config.yaml
num_hidden_layers: 11
hidden_size: 192
n_experts: 32
experts_per_token: 1
d_expert: 240
d_shared_expert: 0
hidden_act: "swiglu"
moe_layers: [0, 1, 2, 3, 4, 5, 6, 7, 8, 9, 10]
router_score: "sigmoid"
normalize_top_k: false
routed_scale: 2.0
balance_loss: 0.00229
balance_bias: false
router_bias: true
init_std_router: 0.0221
lr_router: 0.0009
vocab_size: 8192
norm: "rmsnorm"
norm_eps: 1e-05
tie_word_embeddings: false
optimizer: "adamw"
learning_rate: 0.00182
beta1: 0.95
beta2: 0.95
max_grad_norm: 0.5
batch_tokens: 65536
max_seq_len: 1024
train_tokens: 358900000
max_steps: 5477
dataset: "wikipedia_en"
Below are experts of layer 7 (counted from 0) of a mixture-of-experts language model. Rows are named router (the router's row for the expert), gate (a neuron's input weights, with its number), up (a neuron's input weights, with its number), down (a neuron's output weights, with its number) and show model dimensions 0-95. Each number is 500 + 40 x the weight over its row's rms, rounded and kept within 0 to 999. Numbers have three digits each.
After each expert's rows: "gets" lists some tokens that make up at least twice as much of what it gets as of all text; "raises" lists some tokens whose logits its average output raises strongly, later layers aside. This comes from a sample of Wikipedia text that the model never trained on. Tokens count by the router's weight.

# expert 23
router:492513497455474478455534441489527498407427514562558510423501467447512557512455529594467519595478509524471594533476500487476506516492492499516511518531513478469494414470547547505504566421506531490476494552452535528547488558517546389536493352506536504561557526503521471507512481541470480553
gate1:491522622505491495469512509466488468440477460534536444479526564464509583493509463497444453495408511487488559526475539445480451561473459463519480520527447494464484421510546438487550557505513489417520487496514484503485420555469543477450585454524504496491482530561495456450498443451534475474
up1:534533594529495494499482502467496443545497551488484562567583497510606529522548417507421459518470461511510469530548517506506433508516512601459475487531444420477487489467556553529531552539513529509454470528583525526490569486533533508469544497451564490498488473584453499528489472457509423494
down1:544503430509449489539503532467533500462497552466451486490534542509498461523490466539500485509502503469540402500472530538556505544553455492501500511484522490462522497535550501512448465502498518615493490516523538497559493506486457486534551484480487468510557457446485548471482540521454470511
gate2:440491527531521517548477524519494548460487523488483441500509450424496525480495507553521542512501533481464484543476578477444582548513422477521475519504470475453433486545440484562511595431458480406461555467496444389504457520532503494456455515531507517527547515500519453480452504561516453528
up2:464511506525450591539474414496484584492523527517581551437573452498504514552471515499514569518528495515460495491518451508467447441499496477516467520520461519518479460458528533434511516456504476561558532530423559525457498501570411513510488530458499403478489475471504507497556502482516483491
down2:483479478522462542536438461585415524503512520456457493589474569439521484516436430537545515518572554501509453506579444484519499434508513446530521516499461471452483442459506470482564508533371440508468521505525472524511542503460505487474496487481492535557484525537455461447481488459461505528
gate3:494538505487596498547578461481542515492525534535529529500534485478479508499516471494438505466436468594452523468500437518521514562540567464469422533454477459477501538461569430525521498577436508475476470510527561520540528576487499457548527476499471566548518516459483442491506516508508536482
up3:489463424502510542554419507501521568491486488509522511483455472555447495442511532509509496443538522458488546493406491516414562501507461580477490502537495572528497513493469576417518557522442510537519478421534452502545510568471490521441452515530455447411521532522538438471480473478442548462
down3:489549556510479474537565512518529538530544544473493455448564488422545455485451549508532508517499583557458482576515507531457541527494516490511574479476509504491437498585454515561516550495535391479567563520556504544479490514449486475499491414552492505500548473541456403510481533490539454445
gate4:531559534543534529473507416511483527547479505565458497476562455461506459498464517480518449528469462490459594563474522442459567500482506504505552502512496504449479495447489496458534508453521555527492488543559467458512536514495532481523465411539458379512496512553496541489437516605491493515
up4:546584548555456448490483555460536517528474492578430529538481468525537527551501509508513500530433517508490522507532589524520594460537575523591552508424500455416439494513487543498435458501453454518522459541566537526576610518523474532516533491470500481498437554538480463549544534494538564506
down4:471433476494504544530505428495584518431499517448543542481516441426536502501581441502416515479535494453472559442458537437458488462522504510482526494566479488516525496445599507489477512574510532477548479464515578449511423469549550507588466429513500538448490524470502524564500492556490505437
gate5:497533495500572495454438484545530586495489505547536450567500450459474371512546555512490430450536456511536533500504456484422462453483503420483520526490511480454449514481588457467525482491435467514505582536478550377556516531465523445496544485512488478517489526487488528417488569459500551534
up5:555533509477573516426454555486497490567489454479460544500512502485427483492500475523516492564530598521439409511473502449473523469502499429452519480482443484550428490495462533537569372491496466500491501558490513477465544453454457535512443491486405541487546523519500445476459512550468551505
down5:610469521561481480547564523502434444533454487560599476473533559524498491507509539526492453468497495540461493486508482483513481477547463477513492497522486535507472535587597478553457434486434517506460468495476534438529478531467429451504516521480494529417493554488482482534434480499536549519
gets: "9", "1", "8", "7", "6", "or"
raises: "era", "oses", "ious"

# expert 11
router:489464501505432508472550455460532510481384477521484523446512428482485569548401563526483544543461526531475546569491473479429495474503515501477479523510523466476522455499515519517519526438530513500474522507483503496573464533508519430509484435508523506549514596507475506497520483549441526544
gate1:417587490491510581559521500457553490500454505458495522492493490496460475548514543524407545525457517472493507494536458504533522530478481429480482521511507448534431471514510537443533478494450452506511553486490576473536459514534518450476515443489457488511510547517482452478472520540533454543
up1:500437517537452505512486576498461452510553496492496504490529505531502531428495471530517532385467395536469465543475449516485497468470550499415480467459492499542526581554551543577473521529498533532505507527447484518492520483420488513467448520423538530438453451446504417535533474487490495584
down1:497506479546466434484542476432432525570524539526529500568487556475518509421532500567481525529437511503524510522551482506547514581448463513467514481545446539554585500505404492532462572493476452528559423571495547546462507553512472508472500522470490506471496528552505494417499567576480484506
gate2:471551528554508532458476540502512501514504509458499506446488447524451508547557499566516536465522514467507512509462494407486418475517462508481484469456444506470446495586496492550411492574496503392492560521476436446464467498487520494560533520513521508490526478427518473552482518491512465509
up2:452529426463524551515527472492512553545532504515504497479502528474455480497434493446531553540448532561476432446558489503459508491480445539489512431553548534536521518464535420471545543446527513513429512421542400474488481567459466547590471465489460525549501533535475505537516463486481467578
down2:486432499472522489439467499543550571500529468470553511517569547563470454476446507459525390436486485538523487546484537488471449460437474471485552518485469544540578526487510502448491553421485528513503533473517488403462468496472458446439520520497499490491466510469490563522472525534497499518
gate3:493485508466466492475508510419499457455518525489454517507444492542536528619500527527673496574427464575486486498493512486442534432474429396470543490559466489520557476460452480527541515559553487466511507525432463517515450468533482529433479517605553469525492496496400492534527470563477502451
up3:521489460465514416575552431472463585490500472613481507519515523528484500476512469461468484489492484464434436534515497444528461530515493508485482408499451538513548497515469514574521535461497505547504448481528451556488459529487520533483616515532520451495522432501432473394520459524475453509
down3:452514512488470509440489599523484415497506415503493493467487478455492480497468490501470558554422517554516438460488456520440505487536515484582537419450516465443544493430523467500500408490538539507493545566564581526437577562524463514555524426480462580482439470479487509468448490484497460542
gate4:518459577502470469482534426447486425493543524459503514497505536540502478399476493572460508447425507526543499495512571552489524572502480440467440538537452515482486501511481469544642503504523527552513470605499453471545521505533514476535514551550572479492433563509469468477483523477557524538
up4:503500496500469502508541502532505506594529489527563485492479483537528542538470551419466447527477474518516487483515447490494593440543524480464489533470598552580427519488479488566447517442448488592553524422473461448497538453523488485489585610523463375499559477405520509487467483512534443450
down4:413496443478529520454444552504477490568462465434517523566582530566474454498471499485425537472496537485491508510534461488486466482532440506480509515494606460455515526588603484509467428519452534583514528530471515498485535507393550483436516458508521540473535499534471583519448468477483561533
gate5:531508461487409495574492437518527415478436486497528483524359463500528500499457580559463569541476504519485509558517460485496532497458401426488549458518506480508388462491431519494533418501486522572543540508484484471540512497513540430455470452537548500504444467483512537480402474503512555484
up5:502419436436447579508538419537490493541468517444481479501529543528501466443519511472537513468551395503528431494503486488518477559492600446452510468480626467573599509455527473490474509528526479493510523497531436492482498541526473460526495497460486462465513435508550527550515567557497460452
down5:521502505495507566552515495518523474466477512463458465502490575505509498578550511555516557465455539551475481536489461433516544442483465559464486422530550444530479474404465502503481531444466500479461446493451484531466500527486466568491412492490379540539492529472526468554546511524503507480
gets: "0", "1", "2", "9", "5", "8"
raises: "ants", "isters", "light"

# expert 1
router:495429486494434450492577457474533520471395497532485547466492447498479530509413544498465512576501493534479574557479461507482490494472503547441482540484530507509503428494520536494530497423531504476471541457482480537562436524483535457509523423481543501524511549500478471469516459523448538557
gate1:496490511507441522525479558432483460480433543487371469491506522446525561486516474502497488508467467483431499519448527537426583479472465461517501450487534485483541477511490510581540535504531463491479461495534534565482453486522544455463476509460526497494507545470547451434486507454528486466
up1:528492502480487471499522486553456490502476527497538519482472439556490501460493515518481478489541505532514508571516436505500484520465508556459505591528452485508423459415597465545449464482497543446519477500491460489470588570464512468495453419572512458560481533435518425508457424512549583500
down1:478495466511484489542576474474517459462543465541503483441470470468527556457488551534544496481466497444490470507459556444516506589517479523469459551512514533483481489537415514547516510492463550459437443543464500517510461503503520549503555506495483481411505518503437469487543507500521444463
gate2:524527476516463538474508576516476508496454583498459525459431523504574514491496505503473511549542476467413478507506516511543495460599495486548533486493501517539443468514541502485466535476536494479500545537525501501482455534502547501419517438524459517527503537468403488434529448543551534502
up2:519488478530519443458494503541541479518529500473479492508503498478535469397478557580407524451464394433553499468524517458516511497523519478500537532423536546450474492497552547496376493537427509441480479522537502490451485518491570506519537550505457514475443507429500453473571511417433458514
down2:428465563523478482462493602421462466569451454490532509524441532518500500477564454485469537419515548516456465464473548523510514536478506479522488505512450487490444494489533579513522478544520577498544447466455458524489537500439484442558514513427466543542476529480529472476517498516570524473
gate3:497554528508433520487534466515517518449487552449478460478529555500466529518509506494438513489569512451498523588479505498517512478520526503574524470479499551431505451414512484493460501499561464425530469478496497473490430511564510462543490435479550522511556544517545580453506539478489529537
up3:522599529486525527473453454516493516542497515529527588470567415476576529550502477514472526534471512581498490448504488539425435523580529488497409460511533475431494523503495494485460601500450515545527446539527501442540510521563529546494519483462512479492443537545477546595429542458509478518
down3:506598480544571541482471496413530480469516519521495472564488487481512424480562456508480469546531498556565474461490453547447534489515596462525534506536528466488485428511486499503482564603503460509497497498507527542551501457496502510516532461510448482527499514455496480470566586538499443528
gate4:505449505501441531452596431508513517473462573404512547567532459560460550502488523530525598454515499476520526518396442489458508548528483504545549478543390472466535439482504523481496534530527482499482530496485432494519481502501518444567493496488549539558538508503540513557509409506560573487
up4:516449418467480474499528468546484492569522495503480529473525464525510491526460487514536446499534405484521462599535515441513459565424439564420466458561488470495531512462521484439473478546495470484546482543483414487503454533522563576496399541502527463521537499518547501526494516430439514484
down4:518460472461552485548501528432506497556475531497521523510475485450524547484596390466531514572527461476547535518538474543496534475557444581450496510559537518481476505502479466405502481523491478417515518513567467529483544480516514570529509535457515542488447467561401524494554528607522450470
gate5:527418500500522561527486580498452538516443540452453512551547496485533506524485497532455491570511473423506478535521510536464418474471518541498500490510489595414443464523463493476545430512455564480448431483547503498535558502472495508512474463480539520528481448441537410463506463511485556520
up5:488523477525597585507504458495534509534518542514496474443486499421485496541458520583497523547493508540536515551561487472481519544614521507494561491485539511444487544567466441424546464536510497456470483513464529502525548459531522520496482455492496479476515505462516507479448598503527544592
down5:486477480562537521538426497459536532490484490509513450472576459552455493506513494456514544457497511475482516438429561496482461533460510538489521504494606522503474513519532502502511475626485506532496516459545457467503451443450539531532457484533483549479542589485563498536552443546528500490
gets: " and", "0", "h", "k", " are", "i"
raises: "it", "el", "qu", "ur", "ig", "itation"

# expert 18
router:505537540466424505504575479502545535483412512530549504444548466456513540552419487520523525586546515558482589595482441512480503544482507525508449550536501485458509429498495455497474511494490560445497533526414468525575498488517540433483504412522506528542530591454484504503495493540489530525
gate1:499587526525489482451514527543436432493487472465475504482502541515476499456481473493470524503531536538459517471479554485467512514570478515464520458491501509457599473548522524472471496479532530467473488500472570588572528480522499492506491510548451540450524493465465453526505563472484507474
up1:474506513578581499539532509517466531438482504533478536530490495494497486551535560505526447530433478500550466423501518480557575528518522500512519443450487506535407494506476591507523503437523590478480459469555504483533517515437485461523526457471506449527528441505420435489470445525463446437
down1:487456511487497456590499492447495483486531532458498424458405497429545399440563470419440496516485504507497437517446491477444511568477524484484518540462497509465496446456480487563511462512483500436505489477514448563535413484490532500494545478507510515431497435438425523539509457446431433474
gate2:383466500523514402483512500439523499518496554492509509460477488520405487492460475520470519467511507491495532585539491538498506475485531512434516483505536487497490474518461545490477493511558496541554504435546444474509502546499504536578450502446546454531576552430552482472496399547470545504
up2:501527575478455499491533458442487487521519423510535525534506533463550378513498514546521484491499536527573425434492516487474482521497505470518521505483529581551526513432473446453505537464539603420510533539576447507463438513524494545552556497501497548517493521527527512475524486479473478505
down2:541583525574567467482469475508494492517514495505504452528533502591497495521497544489511460526575369551504528482465537534464460478478557557483534595490544523533494483535458502488508463459517531500535562482457582489491507475507466468475490590471553482521487534476386499549558559557561488521
gate3:509562506492506562539516479528425434521464505546484486514452490472524503540490528569549460524499541563449491460578544524414526474471425496457439513537557483516462473509496487558503441397462477578503514525476547535523544541498466469456469519547550438498486451542545482570457525509450461506
up3:542513478497514473523513496587528490494481501463491529492542555496520463509516559571509523547542575539488487515557580493462470482534521477466484511427535545609533488519502496483502515518446496481478488490533448476474509516628467438554539503536506430509504524541480519511540533516553469443
down3:529521529509511568475480510480521493518425458556577487453534404545468482422531492392524521458482500479386535453524495552502467488471558515472575504417500535459564517436474529485548499549516529543534498532460507492531500487457503491492549585501565477547452441508512546490480445573463513525
gate4:526483578464478517510570587472413560547543549501486563545486473526565527499460476428496543447565520461563456510536475513554480542558492492457551514472507461615519495514613509522466481478510555441472456453520468595546523459493517548522539486534441509545525533512520491487540439461508534458
up4:517554593474526431469468487535516473472538485485522451544549529527563509439505517485434458512480506582450546498492547527469556479502445482550453498451494536459468521583549529517473553529473465474448491480492504494549498426539556505503499554553484531544516428494505488533499578519488491512
down4:489471459504523540453435485472533507523481437537524547469492623509453473496515460463475513473554513468501518445452492476531508503512509405504504463505477415495593504548500547426476528540541490483454490449508409548478469495462546481505440434480550532541442491535495509511477467483530484466
gate5:457514517552494534453536525483544588494519533524596461504469458465490537519479546477489418550478523580499567560502506538508499497536593486560514449515548541506484503463511595522476491534570559518492545461474453467549442573477523464500507511475485492575481511499420482545552501557587518449
up5:521445528470465458542483463498427501417449409530546564514524527470493458470450487507523525477531504496545541445491462487515458570549526519462487496495468573563500480447513499527537533454503479504514506549522517496477540485519505501526469492479548489503525570451495520470495451491359496495
down5:560511455456518502512525438476491560473401507546520525418497459459481494507488512515493487587580534574519482518547486496477546482523485474523463536449510494494418321468459501491512538539519521522468565538499541519541494486485544482545489383537545584488482470524575493513540514537529486538
gets: "1", "3", "6", "4", "2", "il"
raises: ".", ",", "st", "-", "ly", " and"

# expert 12
router:508467467550433509425564502460518511423421473500484518476472479519506584523440537544467510542421481546456516542462507500474543550446483539474490517515548505494559457508502560530529506435523489504454503497510546512557431561504487422526505497483526534515481579494514471521523498516473539506
gate16:548466465467524450480498512512472518517523427561512521462447487515492453571511491513456528462494480511492567538487476507506488491513546518480468480555523457439574486464511550495549485452533509522465501548524446470538453434603494487447534517547575472521473497548519572518489521506499473532
up16:480525542451532592534518489502533477432498479436493461444463491545539531529550520483515463534482449518463540481519442508505454480474507525440519547538557555497509503594540481437605509452521521473513462524461512487522499506573408495555547485443600490473473541457494508508501456466510491518
down16:541528462469469485502494442536482515460618523494488524469497454498538547541467481502538538494545523522449433494523462540541493469508522522547447449503515507454526550448495573495522483427534543500456497495496529521534516445485419428467497554498555444562517514481605483533518529502455563516
gate17:531470544538445514484505480523472551603492531453505507496542506460529499505563477408452536502536560491502515546601482501461443487507486503481601405444554588497490473486462460523542444565461484501480467497544551498448496520497502504605497480436487491542472522586527510507542547497404488523
up17:559448491449521597465495561484522405538484484528440511507546487537462577496508525480526495501525497438494433503479567528558557450561466526442510523475516499474516503429494447560446494456501513491472504492438449444496509507434575539436482539499513497572446512552534461544481493597542433470
down17:494495502532457480498517392470473405493450386583487511528640484461484552464549511464512504497545480519522485442562475519496477421529477519493513540452566471466494539461543535445540392530504527531460528538585510487561442515533399512532573526493488439519465569526540447476518482452551495487
gate18:532529525539460475554526496456410482445469481548469511528523494500510433495487466528516456510494471513457481475466541480445574487443493525542515496531590544519541477508439506535520549553491504450480464434515500558579472464449513477467548506531500530505327485510505478468493460498466466523
up18:453474492466432629510539484454556543492477466457411427445498509581511548543451537537489476509467529451447480464511524482498552481434507442500482455537558404464529503521567527407451512508484502485549499494504485560513534438461565487498563477477440451445485540509541472522567409510516360597
down18:517511524469529479532452566501496542454435545507487454461465436473460523523551504490543496548528458400521551540507516418518565488502478516462477524519484528522492440573538528473553520498503500498516530518558496505411481532562552555513530556492383432433461458493524515483451560471546513460
gate19:522617483491540528507499422601485524438508501463510456544499508582480519461493549531518454531563544437518478538490467475456411520490450599460524490463503562507460480547491461503514565507533504487468536422529518461452458587499503453511515505504431476555443507486520586465486542555508462456
up19:482520512489421522480534531478558497436490491504551519507558490540484555414509548474483461542439494529433488474531484535474485469539493466443498513412597481453471489474494502577512454489506526440517512448480497462499463528476428449471423502545432468514505568475539445426566454457534498484
down19:459473461493561546502556525509496463543515462491533465580544500429501427589523496504547512423522546467499512514488492485537442463478457469548543469542478502528520528491431598436485504542433542518424469507446650493544528423493508487382484544451480498502452517503446511496463458475511560475
gate20:494455526460459503435551452553524532468485500418551454442456494492560514518490511498483517492550479477534469511512568605564480549497467406521461423504539526542537480446525505543442542460461530528524454549544563496516592557528446474553552479525452508571497544512446517486530501417485541422
up20:488502548539532500455494503584508469494470545445499444505534514547528568522511481552477540580532548530509494556542508484519581520502557496494512480456476494485502488536574464461522483434526532529489396561512562448488580500500494488482502454556517564596583464503525473519456490514469615493
down20:524460511500511573566510464482516554447481465478458487447547506562435443503571537501445528506503481517460540470573548476543505486555495553534567585511514492618519503551541523572495521565457445570472476488434477457469475483545467452462524556497519529416504504514505503494510496540539519496
gets: " ", "2", "1", " later", " January", " September"
raises: "2", " ", "1", ",", " (", "-"

# expert 29
router:497432504526459501493561444465502500459414450537534552454514432498472551545401535516490543513462501563502556528450450498469515512486509501511449522518513469504506457492516527516547550428544528490459538505484521504546434518515513406525488475511539530518488627464476492500516450525442516523
gate1:479450473455443504475497484513517564508521483519560507494462510517572451530465503529570471460485479406519479471431543435474526413440463503535472468545486499508513496467515550562481518478487483484395478500503416537517455534525557492573490492437561486541511557508597523524554410495545460502
up1:504556442494538456559515446533499519508479463468431512485447525396501433529427447431469464446470510521483477522500417571490533546548480543497556464490505416542547480498426490432447473504505506479506521474480481516514480490522551506516529499500479441419523548595497517479437582489467487515
down1:541486539545498531510490537438475443519440529498527515539483552523386465474456577547545542515496485481519435450452518499546548521445492452563460517504477486466467457505503550581589496501567422544508542439489555542471542550547477473541504418528517583553473527462504509539468499486457479511
gate2:474510488522498474499575481442546540450455542473518501493490551526433519389495522530499472488496478413491445562533511511499464502482581504411511441519574505500504414494622551510555483473554441457470516497496481508405449576472498483479461496464507560514518477527474533464537530550561438463
up2:526583535486526507431542519512493519465519531500560481460503514453497481524494510563498486486456521512481494471523505476591428528523519541578532533524448510426487496485448519470462509544569529554526548466457526504514531501471541517492445538492571498513511470471508564517534536537569495492
down2:526530567495505492502524501483490521487422545449511534574528451532488538543483512482478481520499466487451501480486470503490516506432513473489498492421555535453554510445559530553483497489484476468507492450533495505489502572543474534529486483551497559512535537465478473519475451558531549493
gate3:563524462480490498533502467583538491474499507484486513483488480546517526522517462531483525539533516544493532519501417570548561507543565462522519486489520482583475501521487556505490473498495536493518444480553561450532546584449479478554510466498475505489539504461452508560593526532466595489
up3:486454470472542457492486463480537485441483500521499486526490482515522390539557483481497517487520504530418456499526479500437547552515496594547482495513496597543493501448476424503485410516407519445503494508568410452495587510496506477522530534447495502452520467536483439431506521532489509484
down3:466495475492508471488495445507440428479569480493503444457490500525501432522526468520486501535485512497441448532516446551463550462612534465480506462514554486486535462552533483468490499485528445458499567461486509558484479504530428549486423436507502470417531468521467477468552515465541484430
gate4:450489523440529592567512504509486507417500452507424464471568441467386538548549467422563544421529565497548512516437463534476563487448491547499548551503492477494569482476550527464487484469552479518424497531477467481459480542497532477488447493460509508485510439487523471507517501521499442508
up4:534502502586468449559473449486513456495511495409448602456517510491472402515449525491486473513491529516398534507476500468577482519431567506522487528477534528500458521497502557492523470453544509521499512388479490444501515499523516479490471481521474395466460467458485492523536507460598502479
down4:455513484530417525554535458512501493534571505522502464508462569446500488501492518479478522433451507420499519569431498491521473506455373523525509470522475551536502492488544497476558449517561513486494506490526471573486521508541567503475504467441615468467495505484447538473549501457549449499
gate5:462442541540499465529459434469479402453484416535528472461466562482500453460501499489511529461485439502563530471523608591445436517493472438507544484453546402536466508501505550517473401423522552481501548552549498499483550470544473496553539505512580542548507566464516488477470514433533511498
up5:482505415473483538418464466483469430533463540442510519484467545443470513430543514568498562468591488509502499495567501485459494481518491462488520528473504529491484472535448428501501448539508509489446484558502495414492474491524552485523504435521486528471536436471477537494417553482424563482
down5:445506479546506513457555584482489526493491537532575491432528521541534555484538492485439469530516527535492622428508541446524491517456552436458427523562468409505464493420482535460499478433523560466516475465519570531500493481560462484456514466450491513486532445523511438456450466528502476479
gets: " ", " the", " was", " The", " is", "The"
raises: "ly", "ters", "er"

# expert 6
router:511427522536474497473563440438524494474412422553488534464520430445475544543407575535508532532465539534479542553452479499446506505501505513483475537516551467508512431485515504528545518431535493502460498503514481559570457520536525419509499459502543528498488624465502482488514477543456493541
gate1:453526511477564483423491545495547509469475511565420548499520529473537558531539563470498482561473454511442538579514522500477557487498459534550525532558601558482521433509499470484525503567479496434433476435484504507497409492521558501575506465454505443470474507511500556462546499434554492542
up1:532487459516433498488519454502519489481517572468436548464542461492478557478525564494527594508507535507517567481519513471528521491467547451509487538455464500428474508576454492500511420540544536531464524503514546467471460459529509588500492474562481463488555455436508570498478472523562458537
down1:530425465472555499570467464497493462483643500519524475539485484470515491506481539546411471431532566493405444552502491516497440458559499505518502554474471549458458564504486460456449540483532494524458498474431522535470541484489465487477410498534486482514531417442503457439561493427528464547
gate2:504504552579491473569537499489472464558446489519491525499499512512501453490533500587509530562476512544542550541550526494527566464502489451545524514474481510533453463523480479561484512483551509478539501541441558510659550584520507499513536506468501549509466535476565574443505473501482464583
up2:514434471559469486447443487549460448470456469573500554566466448527484488454506524522459492486464486469517535533465521477498486500467445455477530498541523506501514467500530487540417454485481493485449485520508490610474481549527509546485541491552476547523574499480465483507462427440486512460
down2:501528441525567456507518539504468465480611506577531474446522496508479451498509499454517572522447482524465471510528467492491539484493539520487520509534462525434438611544478504472485521485579496505571517476438544557476539455493472584501541495546421546470523463520572538500443537542482487509
gate3:543447416468529541507515448490520555500479443503583525507547492445507518491514512502490475462510540463506473498518479492428460493511554422505520516522510485570553434495511544385519535503544490502524507440499546492533525509475546442489520447541474513441489490495520580458469553496517529508
up3:542434450475509473511497527468570451395509514509497476499502540502530501579484422429540627481505542526496475504489544547508522519499552510485541513503487550474509537480544487459580527471535541553510480494488488485468471473459534526583513485503592535487538577523546493475480506474546515493
down3:495559494540595520519487507498429510546532523434489453472515433529521478437490411455460474550492588491495545513470513562520488533511424487488461505520452510485474538452463515483465561525508438455441498533504551557455504548466451546477440467510537499435521500517453457502471491474524484547
gate4:576420510581505522513496482548486510509463494539512552529520441489524474522532476527507520573522500483503571508466500444589538496452514478564456525471502500461421470498539525563508413467585484458505527526510546580527468538512531482494515431516417455454511486505526522475458488470474448462
up4:488561504494565498545516455505487426514468507485551448478526494497443483458501500547501493422452520493468460583504516490398489461465479452541451494428551473490546481510491513511514467492413549481495499537521445516524461522515547466500424512463513485487572522482526471561416520523489494503
down4:484441493487493453471528510476474411544463489489458503467442547537507526520466453510472462572522473487495463541448542522460427489527494536504510421441496470492540521495472501583476548574497469557604500515556494533507581542478499467463482553521565474510544516562395501491570479528486550570
gate5:527476527498482519529511514530437529474469513484540525475448462446517526599523556508480495502468485530511566530519513550460500514485516478502511444523481545463512490510470524528462465529546398519514501466526608483531426541514501445533562514517489441469458469547506524513425463534465508380
up5:486467504489500493521541571508410476536530566574491471443464463526486545504473517484586514596539474466493513529527502482451501489480528508413515489522507501481412515573501487449483522445505503498506461462509522582498426482500589566531502488529589475467499367453510553449470461519507517439
down5:575520562534433533488540414513442552508533475527485481463538518478505518532470497529491498614517512449486461511459462469525555477551532582487509503501436431454567599509549469474564581501537465525553521447418532419472555448479492499479502507473462514495525490449431515512538443559482475506
gets: " (", " \"", " was", " |", " and", " is"
raises: "or", "1", "–", "8", "ly", "-"

# expert 22
router:490459515470466480462546468468488511501458468561512511464489449510489580546416508568467517545474533520472588515480436460489503483498487461459477529496493480505548441500477526465506481429499528494432518501483534491581438550537531404543521455490533546521489584475473472472516457560484534503
gate1:537487494477518501462462523401516530510513445481478498512468513419585366440499557467542508444430552529468527513540573440495512466520503512545483549557472529578536505502489471486524489415490498449500459510430511466500464382507490514413555544490564492504484485452480503508482559512513503427
up1:561522470454509535579503454544479532534502497575511563496491433565427544564495492546611437534536441459503484563517391544540545507510531523471608497506556483490454567485477436489464435595579519544482508437515475492443534512492512532553451505533520513484533519579530517476484500483497507518
down1:484541483541523545552540507552471512483483495493438503453559519514510489499517478533567542507483509510538493480534537543479542573522438486463471416561503498502507533454522481502516466467402500411435456521460473465549581496464558513467499531497513526493522504552369503475540521472400453464
gate2:501485531527465547493502477495501512545559471509424481512449504537506496498442534446511469449454541494445498480514494500540536503486448533566512485596471496554508487589477471447480451535521486533528524472553502495544489436574523517408501480470515519461466560557507565465524466500556435494
up2:523459454467515481514488495575553490500532547512488487493436534548534504557429525531530508465531533493477467466506513510528543520499495483549513481437499478501558529505476506411574489474509451578489454577506499486540475461609526516473520405514539488444454557465522520506446491537543473474
down2:511472469491460525475471523484501513517517487517473574473506471581460494528454491492431515448467494529460497507520536514471558476536576531479547571464554507482481507494482491576499482548490475558611508514580528514519517490464424492601463452562543508461442476418585516490484522510539450499
gate3:503492528444460506459547459435478465451462523459485469501520435381464511547489464615479505504473546490444540501485497510467565513519456454502477495495498512493533476532486451494513520471441459529459552555457483463507422509544581452575512489505519538434490479506551432462497504511569459498
up3:449513487478540468516499493512486541545518572530538469491415433508519481412488433534429469559577469504567486470428550504520455528487448472453501506568488506572487517475524449512551511541436503491536528436543521513443453558558503539601527454533502465478515508487441516448487504433522514527
down3:436525643414494501505549476558553487494560490486496473563434471493495503440484491516560489433506469562574435424521498447489478503497525507597523471545494526490494528495512450549508533513497566519439463533521543495507502477507401519510575622544485485476429557516550546550552522601558508448
gate4:508503495546513483472531520547444530513496416478499528481510540501465496527485503516548540528507534522526551420455489539493531543480550514492522457544498609475493461455433572547434465516608539494428476558500564541487505485558483487479520507475556541553557515512488550492445511512447526428
up4:512503440458474485548460493507476517550485471469525583483474510517503446430470475550487513577477493529482529427540514545545464484469454501509572549528508529504529466491437457587512497537525518527479464608496538502499585577460474510471473475488544549513510463550469537465463498476482497500
down4:485509454486460534512423519466579523540474452506481469495535499497510559499462562568429561528585488460374500563526517570401464534519533536484524492454524515497554524510511493469528522527472499557474468434528552467516547518509555473452551488513510546442527451503521529419430568495549522534
gate5:510508598489546455478463504439484541510480509513487526487522512405517547477509499594534433517525521538514488426542564489406492451415505500507566525547493556384485491514516501478509531582478532520501572494469515438485520463480533460556505444466554495560465586444508520535511531536526490554
up5:478446520436513527537518537480532526517538499526530501497507500446425471524485487542509557497557610488537490461507527498514511539474494497514552500575499499408465560502487539512402425504496501562482499549509539544498478512482572547577523459554472438486437567527467549546494521473504529547
down5:539494476512480511482520466489501532456529513508464459504535453565430493420477512487484470475541427567502484505544490467416449566488483555532535440496516460397468548450508561566464520425516507505525526498528450498491560498432474414481520507507419505525460534475489519509533423460473472522
gets: "'", " ", " \"", "’", " '", " Al"
raises: "s", "hy", "sch", "sen"